{"router_noise": 0.3, "groups_per_token": 3, "lr_router": 0.000584, "n_head": 3, "qk_norm": true, "init": "normal", "decay_fraction": 0.746, "decay_shape": "linear", "final_lr_fraction": 0.05, "seq_len": 1024}
Below are experts of layer 7 (counted from 0) of a mixture-of-experts language model. Rows are named router (the router's row for the expert), gate (a neuron's input weights, with its number), up (a neuron's input weights, with its number), down (a neuron's output weights, with its number) and show model dimensions 0-191. Each number is 128 + 24 x the weight over its row's rms, rounded and kept within 0 to 255.
After each expert's rows: a language model's description of what the expert responds to; "gets" lists some tokens that make up at least twice as much of what it gets as of all text. This comes from a sample of Wikipedia text that the model never trained on. Tokens count by the router's weight.

# expert 53
router [120 146 109 174  90 126 169 129 118 129 119 145 130 120 119 128 118 149  85 170 107 128 142 121 127 100 113 118 128 152 140  92 113 161 117 153 138 120 109 110 127 142  92  98 123 116 155 153 118 155 139 141 134 164 162 104 102 118 137 150  95 123 123  98 135 130  95 142 148 156 129  68 116 170 127 157 136 154 117 126 114 133 124 141 115 104  86 123  75 143 149 149 140 119 115 174 149 106 137 143 177 127 147 114 129 111 133 153 134  96 116 113 116  85 141 131  91 122 132 134 163 136 109 126 163 115 177 116 131 132 160  92 107  92 155 116 118 108  82 127 148 122 133 139 152 160 111 129 119 129 126 117  99 169 137  86 149 154 131 153 114 158 125 136 152 118 146 163 119 134  75 111  47 116 128  77 144  93 141 167 122  91  85 172 177 111 127 161 117 172 122 114]
gate2 [110 117 147 148  93 111 147 140 145 103 137  85 108 102 130 104 139 145 132 120 140 153 140 122  96 139 180  94  96 143 122 127  98 134 115 125  99 147 110 117 114 160 114  98 100 133 136 153 152 104 157 150 129 134 131 169 129 117 156 114 170 119 123 133 139 126 119 108 152 124 147 148 166 127 119 129 117 164 133 134 118  96 154 145 108 161 111 122 127 150 135 139  98  80 104 122 130 116 139 111  97  86 125 153 133 156 123 153 139 100 108 118 136  93 146 121 122 132 113 169 154 150 150 111 139 147 185 143 168 140 116  98 135 116 168  90 114  76 156 161 170 136 196 110 128  91 107 114 108  61 157 131  82 129 116  79 123 153 189 146  84 149 130 140 150 171 160 143 166 134 134 162 110 126 165 115 151 134 108 135 111 133 125 158 157 148 141 138 149  98 125  92]
up2 [105 126 145 137  98 108 131 146 132 110 114  95 114  89 123 114 135 142 149 135 157 153 139 102  97 145 176  83 115 153 125 118  96 134 119 124  97 138 117 119  89 153 110 117  99 136 145 144 166 103 148 157 135 102 141 168 145 132 149 123 169 120 121 123 138 134 118 101 152 109 153 153 174 119 127 124 117 164 119 115 132  99 150 136 124 167 122 122 146 154 126 153 102 102 118 118 128 141 129 117  88  81 117 142 123 156 120 157 131 105  87 109 153 100 155 131 111 140 109 155 166 149 164 101 126 144 175 151 166 129 117  94 128 104 151 109 113  64 162 163 158 125 197 115 118 100 108 109 103  56 161 142  77 137 107  88 117 121 187 143  91 133 132 145 153 152 147 145 177 128 140 166 123 124 163 113 144 123 105 138 133 145 123 164 134 146 128 141 154 106 124 102]
down2 [103 131 185 113 148 133 164 133 106  93 149  89 132 112 126 132 138 126 133  80 142 136 132 119 146 164 135 137 110 158  77 133 142  99 129  97  81 138 123 155 136 116 153 120  94 149 138 106 123 130  95 124 109 111 136 170 138 119 194  89 149 125  98 173 120 117 112  87 129 160 145 129 143 145 172 147  98 123 125 126 144  99 107 143 151 129 161  86  98 140 135  73 125 142 125 131  91 139  55 155  66 101 123 131 161 136 139 140 133 115  98 108  96 146 179 119 139 144 144  95 138 136 122 168 119 139 108 128 120  98 148 109 135 104 157 170 157  87 105 142 122 130 113 122 117 139 152  97 134 107 118 141 142 113 117 163 127 130 127 145 142 124 106 161 145 143 158 177 113  61 144 137 122 126 140 138 126 132 101 126 106 136 133  91 125 154  92 138  98 149 123  95]
Description: Pipe separators between table cells and semicolons in race result lists, often following numbers, percentages or names.
gets: "| ", "|", "; ", ",", "); ", "%; "

# expert 63
router [157 159 121 137 147 100 149  97  81  95  76 159 142  88 138 116  84 130 129 116 147  78 112 135 116 138 130 128 118 139 162 120 110 105 131  84 105 160 120 109 102 140 120 175 119  89 130 126 166 139 102 145 173 156 121 140 126 137 131 116 169 139 102 163 109  71 125  71 170 140 126 125 126 149  90 124 122 147 155 159 160 163 144 166  96  79 121 134  67 126 153 106 146 166 149 132 118 125 127  82 126  97 138 124 108 132 125 105 132  91 126 118 103 118 100 108 126 138  96 124 141 156 101 154 118  87 125 105 138 102 120 138 124 167 148 146 185 132 129 141 131  99  94 146 106 122 149 122 138 104 156 129 151 160 140 140 137 139 141 115 145 121 124 156 117 147 153 126 113  97 121 111  63 111 170 149 156 134 107 142 165 139 114 134 123 152 114 135 137 143 152 164]
gate2 [139 151  79 158 144 120  99 162 110  56  92 137 154 143 174 139  92  75 150 132  81 124 116 174 117 163 122 134 123 103 101 108 125  81 133 206 125 116 118 129 120 156 121 124 110  92 129  84 129 146 141  90 150 121 135 140 117 173 129 109 140 125 138 183 122 133 133 131 125 135 104 102 122 119 103  99  94 140  75 144 145  64 128 112 109  79 131 133 125 136 119 113 132 121 172 136 123 134 134 102 112 105 128 171 165 112 141  95 146 124 141 136 121 163 116 104 168 137 126 118 143 135 100 144 103 101 138  87 130 116 129 114 133 133 151 123 107 154 111 143 130 138  97 150 136 132 109 138 156 137 140  97 124 112 144 103 125 117 136 125 142  87 109 155  97 117 150 157 117 108 120 101 113  74 137  91  67 119 159 121 124 116 141 128 145 110 135 105  92 152 118 153]
up2 [133 132  93 126 149 165 120 168 113  74  88 137 134 104 152 109  94  87 149 111  87 127 150 146 121 138 106 155 136 127 127 126 161  90 104 174 132 123 120 127 120 141 146  84 133  71 108 106 158 133 154  99 120 130  99 149 131 182 146  94 148 100 147 156 121 116 102 118 142 100  88 101 116 160  90  99 106 135  72 163 127  79 121 141 107 102 124 145 130 140 122  93 140  96 155 114 152 140 103  77  91 138 127 139 171 117 100 116 119 163 165 128 101 161 102  75 162 126 161 107 150 181 130 155 124  81 157  92 124  84 125 120 151 122 128 133 112 153 123 148 114 122 114 125 139 120 134 110 156 140 139  67 123 105 114 132 137 138 113 107 140 108 118 132  99 124 145 150 103  98 145 116 122 100 133 108  92 143 132 136 115 121 127 131 124 106 153 113 100 148 135 147]
down2 [117 147 117 176 114 127 117 151 156 145 172  86 116 138  97 148 151 146 125  95 137 146 127 153 162 145 149 161 122 145 135 118 161 126 112 138 119 168  87 133 126 111 156 139 115 152 156  95 114  92 132 148 129 119  93 113 124 122 107 130 141 155 131  94 132 162 150 117 138 142  89 141 113 130 171 140 120 114 169  97 128 104 144 173 122 146 116 118 138 158 155 145 155  97 113 122 123 151 159 144 166 109 123 178  98 111 140  93 129 155  65 137  82 133 130 155 147  92 147 134 111 128 183 130 200  94 142  99 138 140 133 131 141 176 139 135 155 158 106 112 129 110 141 123 134  86 124 144 102 126 142 137 141 120 148 107 162 123 136 131 110 150  97 162 142  84 141  87  47 149 129 115  92 110 122 128 180  95 134 167 116 119 113 135 104 129 132 122 147 126 124 114]
Description: Pipe separators between table cells, plus line-start dashes and breaks in lists, such as | in minor planet and results tables.
gets: "| ", "- ", "= ", "\n  ", "Species", "\": "

# expert 60
router [126 153 121 174 116 153 112 155 114 106 129 144 130 142 100 157 116 158 108 123 124 107 124 170  86 135 156 100 126  93 108 119 137  75 112 130 108 105 160 104 132 135  99  91 101 127 155 126 131 151 158 187 127 119 130 138 135 158 121  75 152 159 128 129  91 153 114 132 110 133  99 108 123 134 105 140 138 102 144 118 114 133 160 118 127 113 120 157  84 155 151 165 116 157 144 159  95 136 177 120 159 120 171 142 116  85 178 140 148 119 118 123 101 100 126 124 108 138  92  94 148 137 101  84  92  54 131  80 139 141 148 121  91 146 142 127 140 144 116 149 145 110 106 141 138  86 132 132 166 108 130  95 108 148 120  72 139 107 142 141 146 128 131 142 113 119 124 129 105 148 110 108  84 124 149 116  91 141 131 129 159 117 195 138 172 124 115 104 116 160 121 141]
gate0 [123 132 114  88  82 124 101 159 151 109 106 147 133 136 109 142 128  73 109 177 128 129 145 143  98 132 103  86 143  86  96 148  97  99 127 133 122  81 169 105  95 135 101 137 139 127 129  91 135 142 133 123 133 123 107 133 136 132 135 118 113 139 105 139 132 102 112  92 149 136  85 115 132 123 119  90 124 124  72 127 135 114 131 137 108 102 139 156 117  86 149 116 125 125 164 162 108 153 151 135 116 116  99 108 117 111 154 153 143 139 153 120 137 154 148 126  73 153  83 132 183 154 113 118 138  89 111 152 211 118 121 108 168 151 146 145 178 150 125 148  75 117 115 131 145  94 120 125 145 149 141 157 142 150 120 133  99 123 133 114 150 145  96 141 119  85 139 104 185 142 149 160 124 152 160 120 137 138 108 166 109 130 176 150 139 138 162 120 146 148  93 139]
up0 [136 113 144  80  96 152  89 138 147 134 136 133 141 130  91 132 129  62 103 137 123 133 121 143 117 132 109 108 141 123  95 139  95 109 126 136 136  78 167  85  92 141 115 121 118 159 107  64 141 123 129 121 142 115 110 126 153 139 146 100 115 117 126 117 115 131 130  94 110 101  73 135 128 100 130  88 148 126 111 101 111 137 126 109 105 128 144 132 126  99 127 125  90 124 152 136  98 141 124 123 103 146 135 105 111 105 155 139 136 152 149 145 129 176 154 145  94 166  97  96 179 129 104 117 119 105 118 144 175 133 127 118 194 151 141 181 143 167 145 160  76 117 119 112 147  92 117 131 123 151 140 167 156 117  94 130 131 130 130 115 165 143  84 135 116 125 140 115 172 159 157 159 137 165 128 136 122 162 110 168 120 122 173 103 129 127 174 102 159 114  80 149]
down0 [176 148 168 148 131 162 114 178 130 108 111 117 116 147 145 114 113 164 122 133  92 153 158 132 126 110 129 145 118 141 116 136  88 143 159 132 123 157 113  97 148 132 110 163 111 151 162 114  95 108 130 132 150 154 155 153 136 154 138  95  87  88  94 129 140 174 135 112 125 152 138 122 120 144 148 106  68 135 166 122  88 126 119 122  84 124 145 119  88 129 113 118 129 154  82 150 174 153  99 120 127 184 113 138 120  99 119 152 138  84 111 160  98 157 146 152 138 109 116 130 119  99 152 109 140 138  89 145 104 169 131 131 155 158 143  99 122  94 105 171 111 134 127 109 125 133  93 132 137 198 114 125  82 121 114 121 102 153 127 166 151  95 105  88 117 145 135 125 150 111 112 134 162 109 109 134 109 111 165 158 156 152 123 135 145 158 139 153 131 101  92  99]
Description: Decimal points, thousands commas and percent signs after digits, like 58.15 and 99%, plus mid-word fragments such as sh, z, fe.
gets: ".", ",", "% ", "z", "l", ". "

# expert 14
router [168 192 124 119 125 114 138 139  87 126  96 164 128 109 104 133 120 126 150 145 124  91 107 113  96 101 155 119 108 128 129 121 125 133 148 108  93 133 153 133  94  99 122 151  95 137 154 105  99 141 117 144 172 107 135 123 134 157 113 149 112 193  91 139 115  89 124 120 158 188 108 112 119 150 118 144 136 130 158 120 144 177 147 151 116 124 106 171 116 161 164 133 128 166 104 148  94 152 137  96 193  85 145 133 110 113 139 130 139  35 138 114 125 115 129 117  91 138  98 142 123 103 136 141 123 102 145 137 144 125 130 137 112 150 163 138 129 112  99 128 117 105 115 174 133 112 155 121 167  73 126 139 121 153 131 121 146 137 132 116 117 162 122 165 165 130 167 116 119 152 150 113 102 109 143 137 132 168 154 152 152 127 121 176 131 145 105 109 111 156 141 111]
gate0 [130 124 121 117  96 141 112 143 145 118 146 158 119 125  83 112 126 103 153 143 158 166 106 164 140 135 104 113 141 128 200 145 109 116 152 114 112 163 157 127 102 154 131 157 143 125 117  62  79 100 165 124 108 101 147  95 111 152 156 118 124 100 115 151 122 125 106 135 102 120 128 126 116 119 130 160 130 107 138 138  92 181 168 118 154 104 145 108 116 114 127  91 167 128 124 116  87 143 149 132 154 104  97 153 136 157 145 119 155 124 149 117 145 121 153  82  93 152 127 124 141 109  71 133  96  72 128 142 130 109 160 123 142  98 126 138 166 118  97 112  86 113 162 151 122 152 153 126 127  68 119 137 135 142 151 123  87  68 142 124 152 137  95 157 103 107 129 107 124 105 112 177 114 123 118 151 128 118 117 117 119 114 129 107  94 149 125 124 112 152  69  97]
up0 [112 125 151 114  89 131 133 127 135 127 143 158 104 131  93 118 138 148 159 125 125 157 100 173 141 120 104 119 161 145 185 126 103  86 124 168 144 148 122 144  88 120 133 156 135 126 116 111 105  88 168 130  99  86 149  98 118 179 151 133 116  94 130 152 147 146 102 124 113 130 127 128 143 142 150 109 126  78 123  99  84 189 160 129 130  89 178 119 135 108 128  83 183 122 127 129 105 139 133 148 147  97  94 140 151 174 147 102 156 116 139 115 147 104 148  98  85 150 113 110 147  86  97 139 113  69 139 131 131 122 150 165 135 100 124 146 147 115 104 102  94 106 171 124 107 148 157 135 116  81 121 130 118 159 150 151  90  93 154 128 129 140 100 135 135  95 131 104 125 113 122 167 142 116 120 160 104  99 124 116 113 135 127 103 112 151 133 106 141 149  97  99]
down0 [167 128 137  91 110 170 154 117 118 138 182 148 111  99 143 157 151 117 135  91 108 147 154 106 169 102  92  97 143 138 113 178 139 133 147 144 132 128 125  80 119 163 135 147 125 119 125 120 133 126 134 157 105 112 158  69 144 105  86 154 118 154 104 131 135 139  94 141  84 157 122 133 146 142 131 158 128 116 109  98 164 153  94 118 139 137 145  77 175 132  85 131 178 135  95 127 142 118 125  95 117 134 164 141 125 114 142 105 136 119 101 111 148  95 134 168 114 132  87 157 129 105 168 134 101 149 134 127 149 119 128 155 133  93 122  85 102  72 152 144 141 151 157 109 152 182 137 140 118 134 146 135 115 138 146 135 120 127 126 109 132 149 160 115 113 129  85 184 104  89 135 157 182 128 103 152 128 142 132  94 129 116 145 142  69 148 129 138 128 122 139 120]
Description: Pipes, first names, country codes and label words opening table cells or list items in results and credits tables, e.g. FRA, Gold, Directed.
gets: "| ", "- ", "by", "Team ", "Clay ", "Gold "

# expert 29
router [ 95 152 117 143 131  79  94 140 107 117 116 115  88 124 131 134 107 164 127 149 110 141 143 112 127 139 157 147 130 107 116 116 128  86 119 147 131 100 114 109 131 123  95 143  95 164 150 125 103 153 149 152 149 142 106 118  78 170 104 101 126 181 121 126 112 119 113 154 132 139 101 124  80 137 154 143 129 104 167  85 118 120 148 121  73 106  99 125  92 100 169 163 100 156 131 168 114  96 137 123 140  91 163 122 146 132 174 168 115  82 134 117 135  95 135 123 116 144 124 153 175 129 107  78  88  83 148 104 168 129 152 123  97 135 161  86 117 123 128 152 118 107 132 152 119 126 139 125 131 113 154 126 120 177 106  89 155 126 116 133 110 113  88 137 131 111 133 141 152 134 111 107  99 148 148 128 165 129 149 176 169 143 163 172 163 107 138 112 110 135 152 115]
gate0 [116 147 129 154  82 127 129 117 168 164 138  99 114  98 137 165 110 173 126 139 114 132 165  99 148 138 136 115 106 143 112 100 157 137 124 101  83 149 161 140  70 112 102 102 123 142 133 108 106 122 123 153 135  98 146  87 110 105 117 121 133 146  72 104 144 149 145 139 153 117 103 128 147 155 189 131 158 122 130 120 122 162 107  99 104 158  88 120 119 156 132 156 121  87 155 116  96 121 120 149 166 105 131 163 119  94  98 114 136 103 130 108 156 107 196 140 152 135 129 141 173 139 113 117 155 118 141 145 163 111 123 116 134 118 144 119 118 102 137 160 115 141 163 108 166 111 134  94  89  90 129 168 121 172 126 121 165 154 111 198 129 134 143 129 134 203 133 114 130 113 110 130 100 146 120 118 126 152 111 125 136 117 116 156 163 122 121 131 164 111 120 107]
up0 [154 169 110 157  94 136 117 148 136 151 144 128 113  84 145 176 148 145 146 142 104  95 161  97 124 162 154 107 102 135 115  70 167 133 139 141  62 132 123 108  70 124 108 141 134 129 117 104 118 119 113 124 115 131 138 102 136 104 104 130 141 139 104 116 126 138 107 113 148 127 112 124 174 151 153 136 142 121 109 112 131 133  85 110 118 145 117 117 125 191 106 149 116 101 179 127  96 146 116 126 143  96 134 148  78 127 111 133 110 122  99  90 146  82 167 116 148 110 102 134 171 144 143 122 145 131 143 159 173 106 133 130 149 105 176 109 109 140 114 165 128 161 173 107 165 116 135 118 112  96 100 190 117 151 144 129 157 139 123 147 129 149 153 131 105 190 145 138 158 105 130 124 111 148 134 133 114 125 109 118 174 117 134 153 181 128 109 109 157 130 107 124]
down0 [112 122 118 157 142  86 131 182 161 137  92  99 119 126 187 176 127 114 125 157  98 145 113 126 106 173 124 143 122  93 119 137 121 145 144 175 124  91 123 135 140 100 146  87 129 114 102 125 123 161 148 114 123 137  99 127 122 158 158 139 128 145 139 147 138 115 114  93 162 148 166 129 127 142 143 115 136 121 127 127 127 114 121  80 142 113  85 108 156 129 155 162 118 164 200 139 100 162 123 140 124 138 142 111 130 106 163 146  93  91  83 142 103 116  93 100 163 149 125 109 108 110 116  91 113 135 153 137 122 145 131 135 138 162 121  99  86 144 147 169  78 152 167  73  92  94  99 133 122 158 173 119  94 131 128 130 129 148 157 102 123 131 118 148 116  71 102 120 136 145 135 138 117 134 155 145  89 165 143 118 127 126 111 159 122  94 160 135 136 145 125 159]
Description: Periods ending sentences or abbreviations (v., i.e., U.S.), often before a line break or The, He, In.
gets: ". ", ".", "). ", "th", "\". ", "am"

# expert 59
router [121 151 142 175  88 125 146 110 156 119 107 105 104 149 105 129 111 118 116 143 120 169 138  96 118 114 150  97 101 134 135 134 154 115 114 159 109 154 142 163 162 136 128  73 102 122 143 135 120 141 161 144 134 158 109 123  96 138 133 154 140 169  95 119 129 146 100 141 135 157 114 140 103 148 103 148 120 141 120 158 122 131 131 160 148 104 110 138  66 115 189 148 154 133 137 169 158 113 131 132 161 147 172 134 130 163 111 162 126  82 145  65 141 102 129  94 108  94 127 171 144 112 145 138 138 128 166 137 145 153 152 123 135 121 142 126 111 123 101  87 164  81 117 174 132 169 168  98 139 129 172  98  88 172 119 122 144 162 121 114 132 153 151 143 149 125 176 143 125 125  93 122 104 119 154 104 107 110 132 140 124  89 126 161 125  98 132 184 113 125 124 141]
gate0 [165 122 107 106 141  89 142 145 131 137 126 117 150 119 120 127 161 166  89 121 169 158 108 119 111 130 141 146 158 142 147 129 114 124 100 156 173  99 134 115 119 137 134 113 127 124 177 156 155 120 141 134 133 138 135  95 162 157 118 126 156  68 122 125 105 127  87 144 155 134 116 128 157 147 167 103 107 103 131  72 121 117  92 127 144 148 131  73 127 147  96 116 151 113 117 127 123 118  90 143 107 106 146 124 141 143 151 170 133 123 137 123 151  71 125 148  79 111 147 102 145 134 140 136 170 136 138 125 120  94 130 152 101  68 124 134 130 137 108 130 134 111 129 148 112 140 125  75 136 125 129 179 138 170 137 128 115 138 120 127  99 117 120 110 152 127 107  95 134  53 102  98 107 116 160  76 155 107 124  92 193 136 120 179 118 122  88 131 142 135 130  87]
up0 [150 133 131 131 152  87 152 147 133 123 122 108 139 118 119 140 175 154 115 120 183 156 120 121 120 134 124 142 144 150 153 149 134 123  83 147 156 102 137 129 137 142 121 102 141 136 152 152 142 108 132 119 127 156 143  95 162 160 129 130 147  65  85 123 115 149  66 146 152 143  91 126 166 160 161 108 120 137 121  82  80 112  75 137 138 140 123 108 111 145 102  98 160 105 125 115 121 121 105 151 105 118 143 123 142 156 120 181 130 107 142 120 127  80 124 142  79 106 145 136 152 117 151 136 181 148 133 121 118 100 131 160 106  69 133 123 139 141 111 143 144  93 134 138 115 170 122  89 129 121 116 172 133 154 145 142 114 153 119 125  95 134 122 131 149 148 113  90 115  74  88 113  99 118 151  80 131 116 129  85 197 121 115 171 111 128 101 147 129 123 143 110]
down0 [157 143 145 156 137 163 130 169 140 115 164 110 108 148 148 145 139  74 133 114 123 144 115  85 155 138  93 110 133 128 169 123 159 133 125 148 113 153 142 135 107 118 110  65 171 126 121 112 123 168 136 103 176 124 118 119 121 182 120  87 143 145 118 139 154 159 129 134 107 147  78 213 124  95 128 109 172 138 180 116 120 116 101 132  95 137 160 123 137 136 169 144 133  90 165 135  85 121 146  91 164 131 150 137  83 164 123 124 164 144 145 144 148 123 164 100 153  95 123 187 119 116 167 118  93 108 106 114 141 154 134 140 141 137 108 147 115 125 159 115 102 117 162 148 129 149 115 135 157 114 135 123 131 133 145 138 125 127 132 117 165 150  66 138 123 138 155 146 110 148 138 134 131 135 167 128 140 162 112 114 120 140 123 135 111 146 166 124 128 150 119 160]
Description: Spatial prepositions like in, through, within, around, into, especially for rivers and roads passing through places.
gets: "in ", "In ", "| ", "on ", "into ", "— "

# expert 34
router [128 142 126 136  86 116 118 103 144  80  66 129 134 162  97 158 101 139 125 136 102 112 113 147 104 109 171 124 125 100 113  76 104 122 123 142 123 102 132 144 109 135 135 110 139 104 137 125 115 105 136 124 144 153 155 117 106 107  86 148 150 162  97 139 144 157 138 167 162 149 140 112 108 108 107 156  91 176 146 145 127 132 161 141 130 118 118 151 108 145 172 176 131 136 119 130 127 136 151 111 126 137 182 135  84 158 140 118 133 124 148 119 124  95 108 120 123 109 106 132 156 120  67  91  96  48 142 149 156 138 131  93 106 161 148 110 117 101 120 171 155 111 112 145  89 142 158 118 137 111 134 118 117 123 153 112 140 176 135 156 168 138 119 113 123 130 171 116 155 116  83 121  95 127 126 113 130  98 129 148 158  89 166 133 117 152 103 173 104 167 128 142]
gate0 [150 166 137 120 145 113 131 108 134 114 113 142 102 134  76 192 102 102 151 102 152 123 124 141 131  97 148 123 102 150 120 113 141 141 138 123 125 110 131 146  89 167 149 162 141 120 180 143  87 105 117 109 103 127 143  76 168 157 168 125 101 117 106  94 165 172 125 130 168 102 194 127 133 123 106 133  95 124 129 172 101 147 132 152 131 137 129 150 124 119 114 169 108 121 142 143 126 152  88 148 107  89 125 166 127 155 141 117  98 132 136  78 139  89 131 132 120 141 109 113 123 110 145 130 112 108 174 147 134 120 107 137  95 111 137 130 158 131  98 130 116 123 129 103 106  93 104  96 140 126  93 115 122  94 177 143 144 130 107 139  93 135 135  73 145 124 160 124 163 151 178 146  84 161 118 105 131 127 138 145 129  74 106 151  95 134 124 175 140 129 148 126]
up0 [140 151 118 112 158 126 120 108 150 122 101 133 107 120  79 195 126  90 121  80 154 121 120 115 127  85 138 114  96 158 103 122 141 146 118 109 112 112 109 136 104 184 143 146 145  83 170 132  91 103 119 123  99 131 106 105 164 156 111 124 123 105 113 106 158 189 118 127 196  97 138 138 146 129 134 143 100 110 121 153 104 144 127 135 130 153 116 150 144 132 148 176 152 115 137 123 115 143  75 124 116  83 138 160  99 140 145 121 104 149 147  83 150  81 120 152 119 135 101  93 121  95 134 122 158 109 158 137 125 142 101 138 110 117 127 172 139 145 111 127  95 121 136 106 111  94 104 118 116 130  92 128 118 107 173 104 142 123 106 146  96 141 143  95 164 113 147 106 151 157 188 130  90 155 107 105 135 130 119 124 132 113 103 135 123 129 150 181 159 118 144  95]
down0 [ 97 121 145  98 106 101 107 107 122 149 125 127 165 138 104 149 129 120 146 145 123 129 116 201 135 113 135 110 129 167 113  90 148 128 161 139 154  65 175 118 172 132 103 157 116 130  97 145  80 139 137 155 172 122 143 116 153 115 118 123 140 114 115 106 155 106 105 170  88 129 172 144  77 122 100  95 119  98 119 136 102 108 135 146 119 125 159 129 167  92 105 123 122 115 127 117 144 127 125 151 131 124 143 152 127 128 123 111 109 143 114 128 171  85 103 139 129 122 105 128 136  88 127 126 135 110 109 171 101 115 141 115 134 111 146 120 148 192 109 141 157 117  72 128 129 105 114 111 146 137 149 136 108 122 126  95 137 123 111  13 141 113 151 112 135 154  82 160 136 132 136 131 127 140 122 122 139 112 156 150 172 118 137 129 104 144 133 132 102 115 175 110]
Description: Short letter pairs inside words just after a capital or opening piece, such as let in athletes, Or in Orsay, en in Drenthe.
gets: "en", "y", "es", "is", "ar", "el"

# expert 7
router [152 143 130 170 120  83 110 123 124  96 118 136 171 103 124 163 121  91 125 125 146  96 126 118 101  92 158  96 116 120 118 111 103 138 127 136 109 150 144 151 109 133  69 116  91 116 151 133 115 146 139 129 169 114 146 115 144 105 109 120 116 167 121 140 143 120  68 148 139 147 141 133 107 147  89 122 112 145 149 125 164 136 117 176  90 123 122 106  92 106 172  99 115 158 107 169 115 166 125 122 130  87 125 158 119 114 139 122 136  89 123 101 141 117 149 117 156 127 102 166 172 109 112 128 136 132 138 112 133 179 115 124  94  99 187 131 145 127 116 148 152 140 153 174  89  95 163  63 125 113 148 132 123 152 131  89 185 106 165 151 122 149 123 128 115 145 129 107 126 120 109 109 100 102 120 104 177 131 149 131 133  87 141 140 106 158 134 153  94 162 127 148]
gate1 [149 115 119 113 168  97  92 140 142 122  95 156 165 113  99 112 153  91 145  97 115 141 157 145  84 132 101 118 131 110 126 125 101 106 133 150  97 133  89 125  99 181 128 130  99 100  87 113  96 165 132 107 151 108 104 135 128 107 134  80  91 156 111 113 172 132 107 139  95 145 114 135 130  59 121 148 148 144 140 145 143 134  98 108  93 152 152  97 132 136 145 100 141 129 104  98 115 174 131 124 113  87  97 121 133 171 156  93  98 140 131 145 136 162 157 140 161 143 152 112 112  96 125 131 119 137 127 129 101 155 122 126 123 135 161 128 105  96 155 123  82 131 161 117 134 137 113  53 109 131 123 134 149 105 164 123 144  76 155 159 134 122 102 157  93 127 123 120 145 158 128 157 113 133 120 155 144 120 115 119 114 108 153  87  98 152 171 150  90 110 153 137]
up1 [126 127 132 126 132 117 108 122 160 107  72 160 150 106 112 137 129 132 131  98 111 157 159 111  78 111 118 112 109 106 133 110  77 120 115 159  97 116 101 110  97 157 133 125  92 103 100 120 110 167 146 126 134  95 113 136 109 118 124  81 104 140 115 136 137 113  88 155  66 127 108 120 143  84 116 139 121 142 151 150 138 128 161 112 115 137 116 108 114 127 156 123 144 153 113 124 107 172 155 135 113 104 119  88 122 195 136 121 107  81 122 123 104 135 187 142 126 151 158 122  97 125 168 144 126 118 168 124 129 144 154 107 128 117 150 123 111 112 111 121  96 133 135 113 162 136 114  20 107 133 147 101 124 121 160 125 190  84 123 163 122 114  92 163 126 132 128 106 144 115 102 170 144 117 126 133 155 121 106 169 123 113 128 135 117 137 160 150 110 124 144 117]
down1 [115  98 101 133 109 123 137 115  94  88 151 146 162 166 129 162 119 121 133 119 154  98 141 126 122 126  98 112 152 120 108 149 139 184 149 100 132 130 107 139 108 124 160 104 155 149 117 118  72 117 144 118 109 150 134 144 150  90 114 195 111 131 155 125 150 107 167 152 133 115 149 102 116 119 110 131 154 130 149  39  73  89 156 154  77 134  94  98 118 109 134 131 159 117 112 100 121 106  81 147 113 112 145 156 135 137 129 121 122 133 142  90 118 141 146 137  87 129 142 155 141 144 136 117 153 114 108 129 105 114 106 125 105 142 106 121  92 145 154 107 145 160  98 155 125 111 162 171 149 126 143 156 123 141 137 101  72 104 148 127 185  96 139 119 100 121 104 158 117 136 151 112  92 122 165 121 100 122 132  91 108 152 103 114 108 141 109 137 145 111 154 172]
Description: Field labels and separators in infoboxes, lists and tables, such as Born, Died, Released, Coordinates, and pipe cells or line breaks between entries.
gets: "\n", ")", "– ", "es", "|", "Born"